{
  "hidden_act": "swiglu",
  "normalize_top_k": false,
  "routed_scale": 1.0,
  "balance_bias": true,
  "norm_eps": 1e-05,
  "attn_scale": 0.0884,
  "init_std_o": 0.00411,
  "init_out_by_depth": true,
  "learning_rate": 0.00217,
  "dataset": "wikipedia_en"
}
Below are experts of layer 3 (counted from 0) of a mixture-of-experts language model. Rows are named gate (a neuron's input weights, with its number), up (a neuron's input weights, with its number) and show model dimensions 0-127. Each number is 50 + 10 x the weight over its row's rms, rounded and kept within 0 to 99.
Before each expert's rows: "mostly gets" lists some tokens that are sent to it at least half of the time. This comes from a sample of Wikipedia text that the model never trained on.

# expert 1
mostly gets: "5 ", ") ", "4 ", "2 ", "9 ", "3 "
gate6:54 39 58 62 44 52 73 40 58 62 33 62 50 54 62 59 68 47 52 76 51 64 35 42 66 27 54 47 40 64 66 55 49 64 64 54 42 52 40 44 43 34 66 36 52 54 50 54 35 40 50 47 53 42 45 51 42 81 53 61 54 49 60 35 46 52 43 56 54 49 65 47 55 45 45 65 51 40 48 63 73 25 67 38 61 47 61 58 51 61 50 56 47 49 42 65 36 58 50 58 36 44 38 49 48 55 52 46 66 44 39 66 52 70 51 51 48 36 59 40 54 53 54 62 60 49 40 53
up6:53 30 43 57 36 39 73 49 36 53 47 86 36 37 58 61 59 46 42 76 42 47 33 49 70 41 48 49 51 54 53 32 56 47 63 49 42 49 50 37 46 38 52 46 55 56 52 36 50 49 58 50 39 59 45 59 23 64 57 49 57 41 59 33 67 53 47 54 53 40 50 52 51 39 52 49 53 48 49 60 69 56 56 58 67 43 54 61 46 36 57 57 57 49 47 49 36 69 48 59 54 64 41 50 52 55 53 62 63 43 39 55 52 68 59 23 50 48 59 40 49 54 33 48 52 41 56 45
gate7:50 53 61 40 26 44 44 72 44 39 39 43 43 68 51 43 50 35 47 67 31 60 51 52 38 44 39 62 39 65 50 64 56 31 26 37 43 56 65 58 46 40 45 51 45 57 54 34 41 72 40 51 35 60 47 42 60 59 30 43 41 42 41 49 41 89 49 41 56 45 52 50 67 36 70 48 50 63 50 65 70 49 67 55 57 58 81 47 64 56 47 58 56 49 57 59 57 47 61 65 63 53 51 57 55 46 44 48 47 58 37 33 43 56 26 41 61 43 58 68 54 74 60 51 55 57 42 59
up7:48 34 66 57 42 55 52 38 60 30 77 47 59 56 54 37 61 51 61 36 48 47 39 32 44 56 46 66 54 44 63 51 52 46 28 33 49 55 54 51 38 64 58 56 48 62 64 66 60 57 50 38 37 67 54 50 57 46 50 55 56 50 43 70 64 50 58 58 55 52 50 53 34 44 79 46 57 48 57 68 38 57 50 59 39 60 63 46 45 44 48 39 39 44 39 44 52 39 44 63 46 42 64 43 34 62 55 43 68 46 68 55 44 28 43 44 40 34 49 35 49 77 52 55 68 55 47 64
gate8:58 33 48 60 60 38 60 55 47 55 57 60 27 53 57 57 30 49 64 62 45 51 55 43 62 64 43 39 58 38 45 47 59 47 43 51 66 49 45 55 42 61 64 53 45 41 58 53 58 53 60 54 52 37 51 49 42 74 59 44 49 48 56 42 35 37 53 50 54 54 56 50 42 56 48 52 61 34 59 50 41 47 48 52 37 40 37 23 52 32 53 36 34 60 66 43 41 67 52 48 39 67 51 50 36 43 52 53 56 43 50 53 56 61 56 44 37 50 59 35 59 63 64 67 46 55 58 43
up8:44 50 51 63 59 44 40 47 44 44 43 67 39 52 47 42 62 54 55 67 56 59 40 35 63 68 30 45 49 39 63 53 51 46 56 43 39 45 78 49 33 63 51 55 45 37 40 33 52 54 49 45 47 38 53 38 53 62 69 73 58 39 61 57 45 53 36 44 47 61 46 48 62 68 39 49 58 53 53 48 36 55 51 43 48 54 41 52 40 50 70 59 25 54 37 39 46 48 44 41 59 64 51 54 50 68 44 57 38 50 50 36 64 58 47 56 62 44 38 50 49 60 51 45 55 69 51 34
gate9:73 55 45 45 49 64 61 59 38 41 37 36 56 45 71 39 63 57 73 56 46 61 45 50 60 59 51 66 47 50 50 36 61 60 56 50 68 53 54 51 59 47 74 44 56 57 47 36 65 41 59 51 55 59 49 37 41 35 49 48 48 51 42 33 46 68 49 37 46 32 64 63 68 47 44 48 64 56 66 62 34 38 59 37 60 47 57 61 36 52 69 48 47 57 34 52 47 64 32 49 56 53 57 55 39 23 44 54 45 41 51 53 49 62 61 51 55 38 45 40 59 40 54 59 55 41 53 47
up9:74 46 52 49 42 60 59 49 45 47 50 26 64 39 60 59 60 56 67 57 63 54 36 49 73 61 69 61 49 54 61 33 47 52 66 55 68 30 57 50 62 52 67 43 48 71 52 37 71 51 55 46 67 54 52 40 41 28 57 46 50 43 64 28 43 60 44 53 52 43 53 61 64 45 34 47 56 62 54 65 56 43 48 37 44 52 69 53 28 45 59 50 52 63 31 56 45 55 49 44 61 56 57 58 36 33 36 31 41 41 55 46 39 47 70 58 50 44 51 43 54 42 52 57 40 40 62 36
gate10:43 54 58 70 59 52 61 67 53 55 54 66 46 40 50 54 44 51 72 56 45 51 60 29 44 53 57 49 57 44 52 35 30 55 39 72 35 55 57 65 56 46 41 41 46 64 49 41 39 54 42 51 53 42 38 50 54 55 47 47 50 43 62 55 38 47 63 67 52 57 50 58 56 48 43 54 50 37 42 51 59 69 41 41 52 58 65 57 53 61 50 47 50 38 51 49 49 48 57 41 54 58 57 33 38 51 60 52 53 50 49 58 58 39 42 48 37 35 55 49 51 54 65 51 38 60 48 61
up10:58 46 41 56 27 51 53 50 42 48 52 37 46 44 44 63 58 53 34 60 36 36 47 72 41 38 44 58 40 55 50 80 55 66 57 54 66 70 55 41 42 56 68 46 58 57 52 45 58 32 58 63 35 61 53 49 43 54 51 52 43 67 31 35 46 50 59 44 51 49 45 48 51 57 47 58 46 69 51 53 46 27 58 55 47 30 45 59 43 38 41 45 33 62 51 46 52 40 51 58 45 31 43 67 45 41 24 33 36 56 58 37 47 59 65 49 53 59 52 52 49 36 27 56 37 41 53 42
gate11:57 38 62 58 59 45 49 50 60 67 32 64 53 47 40 44 45 56 58 55 47 55 48 51 39 56 56 52 34 50 53 41 45 56 57 51 56 35 52 64 42 42 50 46 42 44 36 40 46 61 44 31 34 47 58 44 59 54 34 65 39 34 48 51 47 39 51 56 47 33 38 57 37 64 38 56 30 48 48 55 69 72 47 42 57 35 33 45 51 67 65 52 48 45 31 39 55 55 56 42 41 45 57 49 52 40 68 61 31 70 52 54 64 42 32 33 35 55 64 56 57 45 62 52 42 45 46 46
up11:56 38 67 59 43 55 70 44 63 39 53 53 39 51 66 49 44 47 36 43 56 39 56 50 34 68 39 42 71 58 63 52 46 58 54 64 37 60 45 58 47 66 42 28 45 42 68 50 51 46 53 56 50 55 46 67 66 45 37 51 52 53 46 40 49 51 53 49 53 44 53 50 34 50 47 53 45 41 44 74 45 56 53 55 53 53 48 49 48 61 58 56 41 39 43 45 62 48 58 42 56 58 45 27 34 49 43 42 45 53 60 64 40 39 52 49 47 50 49 28 40 41 50 43 59 37 36 50
gate12:27 51 59 43 58 57 46 36 45 43 40 45 46 49 39 58 43 44 44 54 59 48 53 52 54 46 46 54 39 48 38 58 33 49 38 33 53 42 37 41 55 55 32 36 50 59 54 54 45 43 31 37 44 36 51 35 62 58 48 52 28 52 57 64 64 45 59 28 50 39 62 49 61 54 88 55 44 50 43 41 54 44 41 41 41 43 59 52 58 54 65 53 50 52 47 50 53 44 54 49 62 51 37 46 47 55 36 38 56 40 53 59 53 71 52 51 55 57 65 47 58 46 68 49 37 47 47 47
up12:75 42 42 59 40 50 56 68 44 64 49 45 57 63 57 69 61 39 50 56 31 50 45 53 55 35 35 53 71 48 71 43 67 61 66 63 37 55 50 54 52 54 56 51 46 49 59 62 50 61 55 62 61 48 52 54 29 29 53 39 62 51 42 43 42 50 50 61 67 48 50 57 41 59 30 54 47 69 54 63 33 59 54 42 71 59 48 37 50 38 37 62 43 54 40 39 41 64 46 48 38 38 52 49 46 53 63 54 61 52 50 39 57 38 45 48 57 45 28 39 46 54 30 59 63 53 69 38
gate13:45 38 58 41 50 33 47 47 49 53 65 59 46 51 41 52 39 49 60 40 41 49 47 47 34 47 58 39 54 39 58 54 28 40 54 39 59 59 31 53 44 66 83 55 47 44 55 51 46 49 49 49 54 60 63 62 45 44 57 39 35 54 56 59 38 62 54 44 35 57 43 37 37 42 27 64 42 59 44 61 47 47 47 46 74 56 62 39 44 37 30 59 56 49 43 41 48 50 62 69 50 52 50 49 53 37 69 56 60 36 46 42 53 62 55 45 55 41 59 61 54 48 55 45 57 40 49 48
up13:46 64 57 52 47 58 51 48 52 41 44 45 69 53 53 46 60 58 53 64 45 35 43 56 67 72 52 59 58 71 60 45 56 43 50 42 42 43 56 52 38 45 47 40 52 40 40 38 47 54 49 49 54 64 46 59 32 49 56 62 61 51 25 32 54 50 58 42 74 50 49 61 59 57 53 39 51 62 53 47 49 61 50 54 52 30 49 55 40 43 41 42 36 54 50 50 60 40 50 50 53 41 58 43 51 49 38 50 44 58 43 67 42 54 41 62 43 42 50 34 46 54 39 44 46 56 59 56
gate14:46 54 43 30 54 50 51 41 55 58 52 63 39 55 52 52 29 63 67 50 65 53 43 66 39 47 48 63 46 41 40 51 39 50 45 68 61 54 50 39 40 55 42 38 63 44 35 43 60 33 60 47 44 45 60 48 50 41 39 39 57 73 66 30 33 50 46 45 48 35 49 61 46 51 39 53 45 57 57 40 65 53 36 57 21 57 39 42 50 55 42 57 47 51 33 61 31 56 52 66 54 58 51 71 62 55 50 45 41 70 43 47 67 66 42 31 70 39 74 68 53 55 35 67 32 46 66 38
up14:54 52 41 39 48 40 32 39 42 69 63 68 45 64 46 39 36 63 59 45 67 41 49 55 39 32 58 42 30 43 51 41 57 65 47 53 65 40 51 39 52 64 42 47 56 42 49 48 49 41 35 58 59 53 50 35 51 64 61 55 51 81 67 45 56 38 42 60 42 39 48 42 66 55 32 64 34 43 48 34 54 62 37 39 47 52 44 47 62 45 51 49 35 61 45 66 52 33 61 56 46 56 50 56 63 49 43 66 45 61 41 59 57 40 58 32 54 41 79 60 47 35 39 36 59 40 46 52
gate15:35 64 61 61 61 54 43 42 62 38 42 52 51 56 36 42 54 46 76 47 57 60 74 36 42 55 45 66 56 53 45 46 39 62 46 51 44 58 31 54 70 52 51 61 49 51 38 47 47 45 64 57 52 51 46 61 44 49 52 47 44 53 70 64 51 46 42 40 53 56 55 29 60 54 72 38 44 43 49 64 55 50 57 58 45 36 57 57 50 53 37 64 64 48 46 51 50 39 56 46 48 62 54 51 47 47 59 52 47 62 52 45 58 42 54 62 41 51 70 61 67 39 55 48 41 54 62 43
up15:59 56 46 28 49 32 56 53 40 41 55 33 51 40 38 48 38 59 46 49 54 57 52 51 58 48 53 48 40 46 43 43 37 57 43 42 56 52 64 56 45 37 47 56 53 43 40 51 52 36 57 45 43 52 47 45 56 57 50 70 59 63 60 59 43 53 67 47 35 41 34 52 28 49 64 61 41 44 41 40 35 57 49 46 54 52 34 49 36 47 60 32 43 41 44 34 50 61 54 31 55 62 65 45 39 57 43 48 35 59 58 48 41 55 45 55 50 54 48 70 37 49 46 54 58 53 59 61
gate16:35 41 63 47 59 28 46 57 52 47 34 66 41 62 47 58 24 60 46 49 28 42 37 47 65 37 47 45 53 61 66 33 53 46 47 53 54 60 58 49 39 75 49 44 41 51 43 39 40 53 41 39 52 45 54 49 62 62 54 41 59 38 43 37 59 53 63 53 44 57 37 69 46 48 53 55 68 67 49 30 57 54 27 59 53 52 64 43 64 49 52 45 54 48 47 52 47 34 59 38 54 38 65 58 43 57 61 55 48 60 63 51 59 37 46 50 56 49 54 62 33 46 48 54 54 55 55 50
up16:63 32 49 56 47 64 62 52 61 66 39 54 40 52 50 53 65 57 57 51 44 50 37 49 31 58 52 61 36 54 58 58 53 69 62 56 38 67 40 53 54 44 59 60 52 49 53 53 50 53 40 73 57 57 41 42 25 53 43 62 38 63 46 41 42 57 39 49 55 50 45 52 51 60 53 51 43 39 42 61 66 30 63 44 63 33 49 63 42 48 48 48 55 49 44 62 39 51 41 50 59 43 46 52 48 63 51 61 45 52 37 58 47 60 60 65 66 50 47 43 59 33 35 45 43 50 56 38
gate17:48 48 54 58 60 47 62 43 58 44 58 50 48 45 33 61 57 51 37 56 56 42 43 48 43 50 75 50 39 50 46 63 52 35 36 39 61 48 58 40 80 46 37 55 38 48 48 25 52 51 53 53 43 56 54 42 60 44 38 46 61 60 69 32 53 44 82 41 49 62 55 52 37 59 39 43 34 47 46 55 59 49 63 56 53 35 49 54 30 40 58 48 55 54 48 58 31 45 50 40 40 48 39 79 51 43 34 52 47 51 50 61 36 46 55 61 50 66 42 41 47 31 52 60 64 52 52 58
up17:41 68 50 69 47 50 62 45 53 54 46 48 46 57 79 48 64 48 56 57 51 54 60 45 38 54 52 45 40 53 32 49 56 48 38 35 45 39 51 43 44 53 38 58 62 56 56 45 51 55 44 58 62 42 58 56 57 50 45 55 52 74 55 52 57 56 43 37 38 63 40 49 49 52 40 26 47 44 45 54 57 65 62 48 41 31 48 61 55 40 46 44 32 65 51 47 42 34 50 48 53 65 49 49 35 52 45 43 45 49 39 75 39 36 38 49 48 56 47 81 42 61 44 47 51 40 51 59
gate18:51 44 54 66 42 37 48 47 47 52 63 48 46 54 43 55 49 45 36 42 40 44 34 38 66 53 61 52 73 41 50 42 47 58 56 43 60 37 50 63 49 42 59 33 65 38 53 35 60 59 52 31 55 40 42 55 45 48 50 47 37 54 59 62 47 58 34 51 40 49 60 51 73 47 62 39 71 52 51 45 44 46 38 61 47 46 48 43 47 45 46 48 49 56 73 59 56 56 70 45 44 59 50 67 42 43 77 51 36 59 56 52 58 43 74 50 28 62 46 53 49 59 49 71 60 50 42 44
up18:40 58 43 55 49 66 44 36 46 46 32 61 54 56 57 52 61 47 47 41 54 37 64 42 35 58 44 50 39 59 56 58 42 63 42 60 53 61 57 31 33 66 52 61 44 55 44 41 44 54 50 60 51 60 51 59 67 40 57 53 51 55 48 53 44 39 51 39 37 42 58 41 35 52 35 47 43 51 46 42 69 66 59 44 49 51 42 62 53 39 54 60 52 45 42 42 49 47 37 56 42 46 70 61 59 41 35 52 56 28 47 58 41 49 41 49 50 43 49 38 59 44 33 34 43 49 37 40
gate19:54 37 58 59 41 39 50 61 50 56 67 54 45 58 48 35 60 58 42 52 37 58 42 56 63 34 31 52 29 43 50 53 66 53 50 41 56 58 48 53 54 41 47 42 67 48 42 65 49 60 45 52 57 44 43 56 60 51 40 38 49 57 30 52 58 52 66 37 61 63 52 29 44 31 36 54 59 65 47 61 50 53 71 61 53 61 46 61 50 43 50 37 28 52 55 47 37 34 44 46 45 51 56 35 42 35 57 60 44 33 50 49 57 65 74 65 44 41 53 25 35 55 51 49 56 56 62 43
up19:51 30 51 52 47 49 51 55 63 38 40 67 54 39 43 51 44 48 38 55 37 48 42 49 56 59 45 48 59 66 47 56 71 71 46 35 62 50 55 56 50 51 31 47 50 41 63 62 43 81 44 55 44 47 36 50 57 48 45 54 53 55 42 55 57 42 65 68 61 45 62 43 40 54 22 50 48 65 55 52 60 46 53 40 50 68 43 70 45 52 59 44 34 49 45 51 63 45 32 55 50 51 44 31 31 55 52 22 55 35 42 42 60 59 64 63 45 46 51 40 48 63 43 34 45 48 60 41
gate20:39 57 40 73 47 56 70 53 45 56 50 54 47 59 47 69 45 53 58 56 43 47 35 49 76 47 59 40 60 48 56 53 52 56 49 59 40 52 61 61 33 60 54 41 41 37 50 42 50 37 52 46 52 47 40 72 38 56 59 50 31 59 63 47 45 45 47 41 56 44 51 55 55 35 47 42 52 45 60 59 53 74 63 48 43 50 66 33 68 56 62 73 43 53 49 35 40 57 43 40 41 60 45 68 54 48 58 29 45 19 49 56 57 43 49 42 41 41 51 58 56 51 37 46 49 57 46 55
up20:47 52 40 54 54 54 40 61 57 58 50 39 60 57 65 50 39 50 69 52 55 58 67 42 30 60 57 69 66 53 66 52 59 44 56 61 45 50 58 45 27 51 65 35 64 64 52 64 39 37 27 65 60 57 42 41 62 39 51 59 36 32 66 37 52 55 54 64 52 50 40 43 44 36 37 58 73 58 30 39 38 63 49 58 65 48 53 58 45 54 44 40 32 53 55 46 57 45 65 62 52 48 46 37 35 56 51 53 48 64 37 59 67 47 57 54 61 50 43 55 62 46 32 48 40 59 40 54
gate21:53 64 61 39 45 47 58 29 55 45 50 64 37 51 44 46 57 45 42 22 37 67 45 39 56 56 34 48 58 44 47 50 30 31 44 49 54 58 49 56 63 50 56 55 58 45 53 49 55 43 49 46 49 58 48 56 39 45 39 49 48 67 36 59 36 29 48 64 58 39 69 51 63 55 56 46 60 53 64 58 48 67 55 35 74 52 62 38 58 50 72 39 45 57 48 52 52 48 63 56 42 47 49 55 47 55 39 45 49 52 60 53 64 50 48 48 48 45 35 71 41 66 43 47 47 49 33 40
up21:60 45 64 42 46 26 49 46 45 41 58 60 61 54 49 58 50 47 44 49 66 66 54 46 41 48 44 59 57 41 52 67 48 41 38 56 51 45 57 47 53 50 58 35 67 50 32 45 53 51 59 48 39 52 60 40 50 43 47 42 55 56 43 55 58 38 48 60 70 59 60 57 59 38 44 59 56 57 48 46 57 56 44 40 72 69 55 49 42 34 55 28 40 48 50 45 56 61 62 61 38 53 40 38 35 47 26 58 44 40 52 45 55 51 49 43 57 62 38 47 42 60 48 51 32 33 43 41
gate22:42 50 35 33 53 49 40 53 49 61 67 50 42 43 49 44 64 67 46 48 56 41 60 49 58 45 54 48 51 70 62 35 39 51 40 50 58 59 45 69 65 44 38 60 42 63 30 43 39 46 42 39 56 31 51 61 51 39 54 26 43 42 63 45 49 58 44 46 35 67 53 40 67 61 45 42 45 34 37 36 49 39 48 48 78 49 41 50 72 50 54 54 59 34 50 46 50 36 52 46 52 33 48 62 59 44 46 58 47 57 54 53 54 47 48 52 45 47 50 43 60 48 50 61 41 52 55 58
up22:31 55 70 46 44 65 51 67 51 37 33 57 39 34 58 53 32 37 46 48 44 48 49 29 54 50 43 49 69 46 33 55 56 57 59 46 56 50 51 32 49 68 48 47 51 64 59 67 44 42 54 66 64 50 44 45 35 60 48 71 60 74 54 45 53 42 54 55 45 51 61 56 45 32 57 53 57 63 49 59 45 49 67 43 41 50 49 48 27 62 44 52 47 50 65 43 63 53 44 48 38 52 58 53 41 57 52 33 56 47 52 52 54 37 47 43 52 60 49 59 39 42 58 37 49 53 63 59
gate23:52 48 59 36 69 44 48 38 62 56 36 44 43 52 44 33 44 39 62 53 33 48 60 40 64 42 43 51 50 42 64 58 62 55 42 37 50 47 54 32 38 53 36 59 21 67 48 53 57 52 52 44 56 49 50 49 48 57 55 58 43 64 35 34 70 38 38 67 48 42 40 61 67 58 49 48 48 46 55 35 48 55 42 36 53 58 45 57 52 68 43 63 58 52 56 52 55 64 40 44 57 39 48 54 50 48 60 59 42 51 57 52 42 48 41 63 55 44 67 47 48 44 39 50 55 44 42 40
up23:51 58 38 50 38 59 58 63 40 42 59 58 59 48 57 63 63 50 40 35 44 55 52 52 38 54 65 47 74 64 54 55 49 52 58 69 50 44 64 76 49 58 64 43 56 50 58 51 39 44 49 71 43 52 53 49 47 37 45 31 42 31 71 52 38 48 65 48 42 54 62 49 42 33 50 43 57 55 47 57 63 42 57 50 29 41 50 49 38 38 60 58 45 49 50 49 24 46 63 57 55 61 50 43 53 52 41 34 54 45 54 39 49 48 72 45 46 59 34 44 45 61 53 51 50 56 49 63
gate24:46 51 32 55 55 51 45 37 66 58 57 37 42 51 40 45 52 54 65 53 51 49 40 40 42 77 58 62 62 51 36 53 51 51 15 40 49 50 66 63 51 79 46 43 41 43 30 54 39 53 47 44 36 56 76 38 47 57 44 57 56 62 50 38 48 34 31 39 61 65 62 47 39 51 53 62 64 38 58 40 59 44 58 56 75 47 50 52 51 52 53 54 69 47 64 51 45 47 50 48 54 41 57 69 45 44 51 36 36 43 60 30 56 52 26 45 53 51 55 41 32 51 52 48 67 55 57 38
up24:49 65 56 50 63 62 36 54 59 35 53 58 39 50 32 38 53 58 41 50 43 50 43 40 54 66 33 59 57 38 41 65 46 47 42 51 52 56 59 56 48 65 48 66 49 53 42 42 45 46 51 47 45 59 62 46 46 55 57 52 52 45 42 50 56 59 34 34 70 60 64 50 64 31 57 67 54 79 57 38 45 25 56 64 57 65 50 62 43 58 40 51 53 31 56 37 65 56 45 57 54 18 60 49 48 47 56 49 45 55 51 30 61 53 59 50 64 47 54 39 56 41 47 47 43 65 61 34
gate25:37 64 31 45 63 44 47 46 56 69 55 47 45 53 49 63 51 49 48 36 43 55 70 63 48 45 39 56 53 67 45 27 48 37 40 54 51 37 55 43 69 43 62 47 57 81 49 53 45 61 62 61 54 43 51 62 72 50 41 26 57 48 85 70 53 67 40 52 56 86 40 40 44 51 49 59 38 44 46 43 46 51 40 61 25 47 55 65 38 56 36 65 45 66 49 57 63 42 43 63 46 38 43 80 23 53 45 39 47 55 53 52 58 48 51 60 53 44 43 53 45 65 22 62 58 48 39 57
up25:21 53 51 47 49 59 57 52 41 47 45 26 56 65 42 60 57 46 47 45 52 53 76 66 51 43 60 49 66 75 55 38 55 42 47 55 45 41 65 38 61 59 41 50 55 67 41 51 57 66 66 59 62 37 28 52 61 55 50 31 57 45 61 48 47 60 40 53 66 56 44 40 35 30 54 36 46 37 48 50 27 52 52 56 34 45 65 49 40 49 44 56 40 53 57 69 70 52 51 52 42 34 40 67 38 45 51 43 60 55 53 60 48 54 52 53 51 62 52 39 39 61 51 45 50 53 58 63
gate26:53 21 59 45 37 50 58 44 55 51 57 45 40 59 43 46 52 66 46 66 48 70 44 52 35 58 69 44 54 43 45 40 36 50 55 47 55 39 55 32 53 45 54 42 26 47 49 55 62 34 52 55 70 51 47 58 55 57 59 69 28 38 37 62 33 47 51 61 72 48 54 26 55 60 62 40 55 47 52 34 48 46 66 55 58 56 62 46 43 61 41 54 52 61 45 69 42 43 58 39 74 51 29 57 47 48 44 48 64 52 46 56 43 51 25 51 43 49 51 37 55 63 46 50 54 50 41 39
up26:49 62 37 58 49 51 41 53 54 45 44 47 49 46 52 42 56 36 46 48 49 26 63 32 51 43 33 61 45 51 48 43 67 56 41 41 45 62 37 51 50 38 52 69 71 67 63 48 47 70 42 61 39 52 55 35 43 46 30 31 64 47 61 42 57 56 45 44 31 61 48 61 37 52 37 58 58 47 34 74 43 52 29 37 60 36 38 59 54 38 53 43 47 45 49 36 62 59 47 62 44 55 63 39 59 42 55 35 40 63 46 62 44 56 67 52 65 50 45 56 49 46 50 56 41 46 58 61
gate27:39 56 40 46 43 43 54 45 64 36 57 26 40 40 64 53 43 51 59 44 49 49 63 60 50 50 60 60 48 46 52 36 34 36 55 45 41 50 49 45 55 35 42 59 44 57 53 60 30 38 47 49 40 46 62 72 46 53 33 34 45 43 73 23 28 65 54 57 58 64 58 25 42 36 73 39 38 49 49 41 44 29 60 41 62 59 57 56 59 57 60 44 60 30 44 52 51 67 61 53 59 49 26 43 66 62 61 42 47 37 40 65 54 43 50 55 54 55 58 61 43 46 40 45 51 38 39 60
up27:45 53 56 55 37 42 53 38 64 28 45 49 40 38 52 40 49 49 66 73 45 53 44 51 52 53 61 66 50 51 43 48 54 46 58 35 23 64 52 34 37 43 42 59 50 46 55 39 29 35 17 53 38 49 57 60 44 49 37 65 35 41 50 26 41 49 58 49 47 48 33 44 26 42 56 47 47 68 44 63 49 41 62 49 43 52 39 53 64 60 68 39 61 28 34 48 45 51 70 54 53 50 36 45 62 59 61 55 54 55 46 60 60 50 49 45 58 52 50 56 52 48 37 51 48 55 55 42
gate28:38 51 61 51 68 49 37 41 50 51 66 37 58 38 39 62 47 45 42 45 58 47 54 55 36 42 56 54 36 59 45 48 52 53 48 33 51 52 50 41 35 49 39 52 48 52 47 45 70 27 50 43 44 46 40 61 37 54 39 49 42 51 52 44 62 39 43 56 51 61 67 44 56 59 73 48 31 48 39 48 40 29 59 40 68 41 53 64 33 36 48 58 55 56 49 52 45 50 68 42 48 62 43 57 53 49 51 27 51 45 42 43 63 51 33 66 32 49 55 54 65 47 51 56 39 45 66 37
up28:67 60 42 45 39 56 50 50 69 42 61 67 35 56 40 62 66 52 40 36 40 67 52 51 57 59 65 49 39 39 65 47 41 48 52 36 67 70 56 54 64 44 57 66 48 61 49 49 56 33 46 55 58 63 65 62 62 52 50 30 44 59 57 59 60 56 36 60 63 47 54 65 56 61 46 43 63 51 47 45 59 54 58 56 52 47 55 58 40 51 57 37 37 46 43 68 54 37 47 54 50 45 56 59 34 52 53 58 52 66 57 24 42 42 72 36 36 57 36 57 43 52 58 77 48 58 51 50
gate29:46 62 58 59 33 36 52 40 57 21 79 52 55 40 62 60 36 48 58 52 49 56 53 65 72 54 58 42 30 46 43 54 47 47 45 47 33 51 33 43 51 45 39 54 47 51 54 36 45 40 51 45 45 48 45 57 57 52 53 70 58 45 46 53 34 58 42 42 47 53 53 26 49 54 39 50 45 46 43 52 51 44 56 52 49 61 40 57 56 31 48 46 53 52 64 68 69 28 46 56 61 49 47 55 46 53 53 55 55 43 55 52 44 42 37 56 44 73 51 46 48 47 53 34 43 69 57 49
up29:41 66 55 38 49 49 53 42 34 58 59 45 46 61 70 48 37 43 55 43 44 52 41 56 56 49 59 45 47 44 68 51 51 65 49 57 61 56 57 45 47 56 50 49 51 45 51 38 45 41 45 53 57 46 32 56 36 50 53 41 55 29 55 49 44 83 45 40 43 49 62 39 63 67 22 41 32 37 33 54 61 57 52 42 36 49 31 44 42 34 44 44 45 46 53 45 56 30 38 48 56 44 50 73 32 55 57 41 46 44 39 52 55 61 36 29 45 64 59 32 51 44 53 43 40 69 64 41
gate30:55 66 63 43 62 44 46 40 32 52 46 46 64 38 35 52 53 44 48 48 52 76 48 49 56 56 54 43 47 64 63 44 60 55 66 65 38 47 49 39 51 51 45 28 44 51 57 58 61 45 65 54 62 59 47 61 49 44 45 47 49 43 43 44 41 31 37 36 56 38 34 49 56 40 50 69 52 34 54 49 60 60 59 48 45 54 71 50 50 60 33 72 32 49 56 63 50 64 64 38 49 55 39 48 39 56 55 33 49 47 51 59 58 51 55 53 51 56 49 41 45 58 72 60 46 46 48 54
up30:46 24 33 42 59 33 47 47 49 57 48 53 65 33 45 57 43 40 55 49 48 58 57 62 60 64 47 45 51 57 49 47 53 51 60 35 30 43 43 47 33 58 64 42 63 44 43 42 43 54 56 53 53 54 38 47 40 50 58 52 42 50 59 53 38 37 42 37 61 41 41 41 45 56 59 53 51 58 55 36 56 45 36 41 45 34 63 66 48 46 45 48 44 54 58 56 69 68 56 31 42 49 55 55 42 43 56 50 40 29 39 55 47 57 43 51 40 60 43 37 42 37 49 61 41 54 58 54
gate31:51 52 48 57 35 52 19 64 67 45 51 38 56 48 76 34 45 27 44 70 57 44 57 39 41 46 48 52 58 66 42 60 41 42 51 43 45 43 35 46 54 49 60 59 54 36 67 65 62 52 52 63 40 56 61 50 54 44 50 49 49 47 59 41 29 45 48 30 61 56 49 57 38 58 44 33 41 53 63 44 64 64 54 43 39 51 48 51 44 54 57 41 57 46 43 54 44 61 45 41 47 58 52 58 57 23 56 60 55 39 31 50 41 55 32 39 49 39 59 47 32 60 65 69 53 48 61 51
up31:45 44 42 56 61 41 51 43 48 52 43 66 62 61 56 69 30 59 48 32 38 51 46 69 38 56 52 31 54 43 67 49 72 57 65 41 53 47 68 47 42 52 40 50 49 45 44 50 52 47 57 40 45 57 37 49 57 47 58 46 65 63 65 63 55 43 53 44 41 58 60 52 62 54 60 45 55 40 39 40 29 53 52 59 52 54 67 35 52 37 35 74 54 51 53 45 48 36 46 21 36 30 51 56 56 56 48 53 41 41 52 59 68 43 46 70 48 50 37 47 60 49 35 40 44 44 46 49
gate32:47 49 44 60 54 55 28 47 46 40 57 53 47 51 48 55 51 42 36 59 63 39 50 55 51 76 65 57 45 53 56 60 41 53 60 46 52 58 41 39 54 42 37 54 46 47 71 32 50 41 49 32 49 37 44 38 52 42 53 75 46 37 41 38 39 43 48 56 55 49 48 44 43 56 78 55 59 52 39 60 66 37 44 42 54 46 51 64 41 60 52 61 49 63 55 54 39 40 47 56 65 52 45 51 63 48 46 43 50 46 35 58 37 52 41 53 40 48 48 47 53 42 59 73 59 60 49 39
up32:60 48 37 51 34 62 52 74 56 43 51 57 29 64 36 52 49 49 45 66 52 36 46 38 53 61 46 56 39 58 60 54 61 56 41 37 45 44 34 50 48 54 63 49 59 57 68 65 58 52 30 39 49 61 40 43 50 57 41 55 57 46 50 61 60 45 37 43 60 51 51 57 47 43 36 45 61 47 47 62 37 52 46 34 51 52 63 58 44 43 39 46 60 49 56 43 39 44 60 61 52 47 51 49 57 52 53 62 74 50 42 41 43 41 46 59 41 43 47 59 32 46 51 53 50 65 68 57